Below are experts of layer 4 (counted from 0) of a mixture-of-experts language model. Rows are named router (the router's row for the expert) and show model dimensions 64-127. Each number is 50 + 15 x the weight over its row's rms, rounded and kept within 0 to 99.
After each expert's rows: a language model's description of what the expert responds to. This comes from a sample of Wikipedia text that the model never trained on.

# expert 58
router:64 51 44 23 50 36 35 44 32 60 58 58 74 50 61 30 67 54 67 38 75 34 46 39 73 53 52 62 20 26 31 44 57 52 46 79 62 67 49 70 51 71 29 45 56 41 45 53 37 78 28 45 19 31 79 82 46 48 53 58 39 66 65 13
What it handles: Personal name pieces

# expert 60
router:35 38 65 77 40 36 61 45 62 49 44 52 78 52 26 39 50 49 70 38 49 72 41 70 25 57 53 14 70 46 50 70 53 35 75 18 35 52 26 47 73 70 51 18 42 77 81 61 47 60 38 52 54 28 42 51 51 40 65 54 29 36 39 38
What it handles: Possessives and ownership

# expert 38
router:32 36 66 60 52 52 67 54 10 38 72 65 54 58 50 50 63 72 55 39 48 50 08 37 06 55 47 45 36 44 38 66 32 37 30 58 48 38 50 67 39 85 70 26 55 33 36 51 47 34 61 64 17 60 56 59 43 41 38 41 61 62 69 45
What it handles: Biography opening descriptors

# expert 41
router:60 64 64 68 53 49 76 39 26 65 64 24 57 67 49 32 37 62 72 36 30 13 07 38 54 04 52 33 78 61 82 60 58 76 59 36 48 39 43 49 86 49 55 59 41 56 19 41 27 56 60 17 22 67 54 50 27 60 54 34 39 50 62 48
What it handles: Sports venues and competitions

# expert 10
router:61 43 75 63 76 58 47 64 41 44 64 63 43 46 51 47 39 22 42 29 42 36 20 66 51 49 25 55 47 28 56 58 43 32 44 48 72 45 51 39 68 39 42 39 54 14 44 43 34 39 58 44 46 54 60 25 55 46 55 63 34 52 60 41
What it handles: Numbers, list closers

# expert 33
router:28 32 46 54 60 39 72 68 68 70 54 20 63 41 43 57 44 62 28 68 78 77 48 72 51 65 58 43 41 28 74 41 54 39 62 57 67 40 25 44 58 53 35 75 33 67 60 41 46 45 34 42 30 34 39 50 40 27 66 47 08 44 73 30
What it handles: Results table digits

# expert 4
router:28 40 67 63 33 66 40 64 33 49 69 50 45 43 49 29 38 23 40 61 50 26 60 70 49 71 63 34 40 56 36 42 40 48 49 46 28 41 61 26 59 58 39 21 45 38 41 58 49 27 60 52 40 57 64 29 33 44 41 71 55 15 60 67
What it handles: Infobox field values

# expert 31
router:67 34 70 65 57 74 62 45 35 76 66 41 79 37 27 43 42 45 24 38 43 58 61 66 52 30 67 52 52 23 55 69 47 36 59 66 25 78 25 76 55 46 74 39 71 61 63 61 37 30 62 71 55 73 55 44 38 61 68 65 42 41 17 62
What it handles: Descriptive adjectives

# expert 62
router:73 54 53 75 47 51 52 61 39 44 60 86 49 59 35 42 64 28 24 39 39 38 37 54 35 38 61 56 59 50 66 51 52 26 59 44 49 54 54 47 43 50 90 40 64 45 48 40 45 33 54 51 46 42 73 26 77 45 36 81 43 44 46 27
What it handles: List conjunctions and connectives

# expert 3
router:46 43 63 66 39 44 56 52 29 34 65 62 53 38 49 61 20 33 34 59 84 44 15 78 48 35 48 32 61 36 70 67 81 36 64 54 34 34 71 61 71 60 41 44 53 67 35 47 41 54 43 49 54 30 59 22 55 55 47 51 45 42 29 50
What it handles: Mid-word pieces, digits, time

# expert 11
router:41 49 38 57 75 38 45 74 52 83 50 61 45 58 41 21 42 37 36 65 19 31 64 58 46 54 44 45 49 48 43 63 61 45 43 50 16 51 57 29 52 51 17 71 60 56 42 65 39 57 66 33 57 55 29 41 58 65 63 24 46 44 49 53
What it handles: Abstract noun suffixes

# expert 55
router:39 44 67 50 31 24 67 60 37 80 24 28 74 42 35 31 08 57 27 56 67 61 58 61 65 40 36 33 71 52 71 53 48 54 66 44 56 61 62 71 62 51 67 51 34 55 44 34 48 29 64 81 40 43 48 44 65 55 67 54 15 65 55 71
What it handles: Numbers and parentheses

# expert 54
router:79 46 57 41 65 31 58 67 50 47 37 50 33 70 33 20 49 33 25 95 75 64 76 58 53 67 45 47 68 64 43 39 47 46 62 58 52 68 83 26 45 60 56 50 59 44 67 34 32 36 63 81 40 63 35 45 77 20 60 16 55 59 41 30
What it handles: Commas and list connectors

# expert 39
router:46 45 43 69 35 46 50 81 54 28 46 68 45 29 58 49 35 42 22 50 56 43 51 49 40 48 62 25 54 51 70 49 59 50 24 23 27 50 61 21 09 34 52 48 69 56 76 63 63 50 49 63 46 46 46 56 46 42 43 60 44 66 57 50
What it handles: Topic nouns after The

# expert 45
router:48 58 32 75 63 99 71 57 34 21 50 59 50 61 50 34 52 70 47 46 57 54 29 52 48 30 31 38 46 81 71 59 75 28 69 33 29 63 28 70 29 57 43 41 68 39 57 47 41 22 50 55 45 75 51 43 50 42 38 54 74 46 54 45
What it handles: Words after a/an

# expert 63
router:56 25 51 50 66 48 50 51 72 36 20 26 52 49 41 69 46 57 52 39 45 70 42 70 53 32 47 80 48 38 45 54 70 54 60 32 62 46 50 75 07 67 51 41 62 44 71 12 14 40 55 53 55 30 44 36 39 53 70 23 46 54 25 53
What it handles: Past-tense verbs

# expert 21
router:48 67 55 48 54 58 47 36 60 82 76 52 33 31 68 38 34 63 33 30 38 66 64 61 40 40 57 38 41 43 61 72 52 32 70 50 40 40 46 31 26 40 34 64 59 62 42 41 38 59 52 07 35 35 21 52 40 53 52 32 54 51 71 55
What it handles: Sports and stats tables

# expert 9
router:45 32 45 48 23 48 43 72 49 70 57 50 45 61 70 56 51 51 60 70 67 70 42 49 51 46 56 72 15 28 35 34 44 65 33 83 28 51 69 19 53 57 39 35 46 33 27 56 67 60 59 40 32 59 69 57 51 42 24 62 56 56 60 17
What it handles: Biographical names and dates

# expert 42
router:80 54 70 45 47 33 60 37 21 60 71 46 67 54 48 32 48 33 41 38 77 66 34 56 47 49 61 42 44 33 62 63 46 39 34 10 46 44 54 26 45 56 65 51 30 43 57 41 49 51 30 63 20 68 59 48 34 75 58 54 30 68 61 24
What it handles: Parentheticals, word-final pieces

# expert 7
router:62 39 57 19 72 70 42 28 29 70 69 57 66 61 44 53 46 75 70 37 71 33 35 62 40 58 57 45 76 36 49 45 48 26 51 37 74 22 44 38 66 47 39 57 52 21 60 55 44 38 61 57 23 75 41 29 41 71 47 55 91 38 70 23
What it handles: Table headers and pipes

# expert 24
router:71 38 45 47 57 22 47 46 43 68 63 24 45 51 27 51 59 38 60 25 74 74 50 49 46 45 63 60 71 10 83 45 66 51 21 16 56 77 56 55 49 66 44 72 35 45 83 60 34 48 41 60 53 54 58 65 42 52 41 64 66 70 54 44
What it handles: Table pipes, auxiliaries

# expert 43
router:61 59 60 48 48 76 66 60 52 37 81 39 03 23 38 75 43 49 19 42 26 30 51 58 60 32 53 41 60 36 43 45 70 37 36 55 32 27 79 36 62 43 67 59 41 45 41 44 69 37 35 48 43 37 64 43 52 33 45 42 69 44 57 42
What it handles: Names of organizations and awards

# expert 0
router:39 11 72 46 66 63 36 44 51 54 53 45 42 49 65 39 56 44 52 23 56 26 42 61 46 35 50 67 55 44 59 44 51 27 65 30 46 45 20 69 62 52 13 39 44 49 31 35 43 35 78 39 49 47 45 78 42 43 63 67 56 61 29 40
What it handles: Paragraph starts, capitals

# expert 37
router:51 44 37 42 22 64 76 27 37 31 56 45 34 31 49 40 35 41 50 62 29 35 67 52 67 68 28 44 35 57 65 46 42 54 66 47 41 51 63 39 23 55 62 26 46 37 53 58 59 44 76 35 47 53 30 65 45 37 13 67 54 55 68 38
What it handles: Locations, coordinates, line breaks

# expert 47
router:30 66 50 30 69 31 35 34 39 41 34 71 64 55 31 71 66 49 72 48 70 25 34 36 49 32 53 54 65 61 49 48 44 52 55 73 94 58 22 71 29 42 50 43 68 43 57 29 35 37 43 57 69 18 65 30 51 63 65 72 52 45 55 39
What it handles: Clause-ending punctuation

# expert 46
router:69 33 59 49 52 53 55 89 30 58 52 40 49 44 57 47 36 48 37 44 36 34 67 45 65 56 62 36 49 21 76 50 71 34 65 44 45 77 35 75 42 52 33 27 62 68 79 31 72 59 60 67 38 50 57 34 29 40 39 42 75 51 29 64
What it handles: Prepositions after heads

# expert 40
router:50 53 52 24 44 28 53 66 16 47 76 36 32 53 31 24 39 45 20 84 67 45 44 63 43 42 52 52 44 47 44 47 58 51 32 63 21 59 77 16 35 54 48 54 39 53 57 37 78 59 39 37 61 60 43 56 57 34 34 60 51 54 36 62
What it handles: Taxon names, Thai bytes

# expert 49
router:29 34 65 48 60 38 77 52 47 42 15 82 53 27 43 27 36 66 35 64 71 23 62 47 35 49 37 49 70 70 56 62 33 38 63 57 50 51 38 63 40 54 67 09 59 40 81 36 50 60 50 37 45 38 53 32 52 54 85 59 48 48 79 38
What it handles: Spaces, digits, infobox labels

# expert 53
router:76 34 56 52 75 31 52 38 67 35 62 55 51 47 46 45 32 53 34 63 44 50 58 66 21 56 53 31 42 45 45 65 49 43 85 37 33 53 56 29 47 67 60 58 40 50 71 59 58 34 76 60 34 53 38 28 45 32 39 38 28 55 56 55
What it handles: Heading and number starts

# expert 5
router:70 34 45 40 17 54 51 60 69 63 15 65 53 33 39 56 59 51 48 49 53 61 42 30 71 44 44 40 49 65 34 65 74 31 53 39 27 62 22 40 32 30 23 55 52 56 40 34 48 75 57 63 79 67 48 67 52 32 64 23 87 69 31 13
What it handles: Kinship and word starts

# expert 52
router:49 64 45 58 36 56 44 71 62 46 71 62 06 45 61 31 53 46 60 60 44 24 33 44 60 33 56 39 61 57 54 63 78 74 51 33 51 52 69 49 53 43 28 69 49 57 39 61 52 35 17 42 40 44 60 54 66 62 55 54 77 38 45 18
What it handles: Plural endings, group nouns

# expert 48
router:36 34 56 57 46 26 31 50 19 41 92 79 76 38 52 72 43 40 61 39 63 46 64 67 36 55 44 42 45 47 38 70 62 34 29 48 44 51 48 30 42 54 44 47 66 45 46 86 50 63 48 37 39 36 44 67 25 42 47 62 59 54 40 43
What it handles: Measurements and foreign scripts

# expert 36
router:44 46 47 53 52 41 35 21 56 29 63 60 55 48 61 74 54 62 43 45 63 32 48 34 52 34 54 34 43 62 48 64 29 37 52 73 47 74 65 52 52 40 74 39 48 42 67 52 46 57 65 79 62 66 53 38 47 38 41 83 54 00 59 57
What it handles: Sentence-end punctuation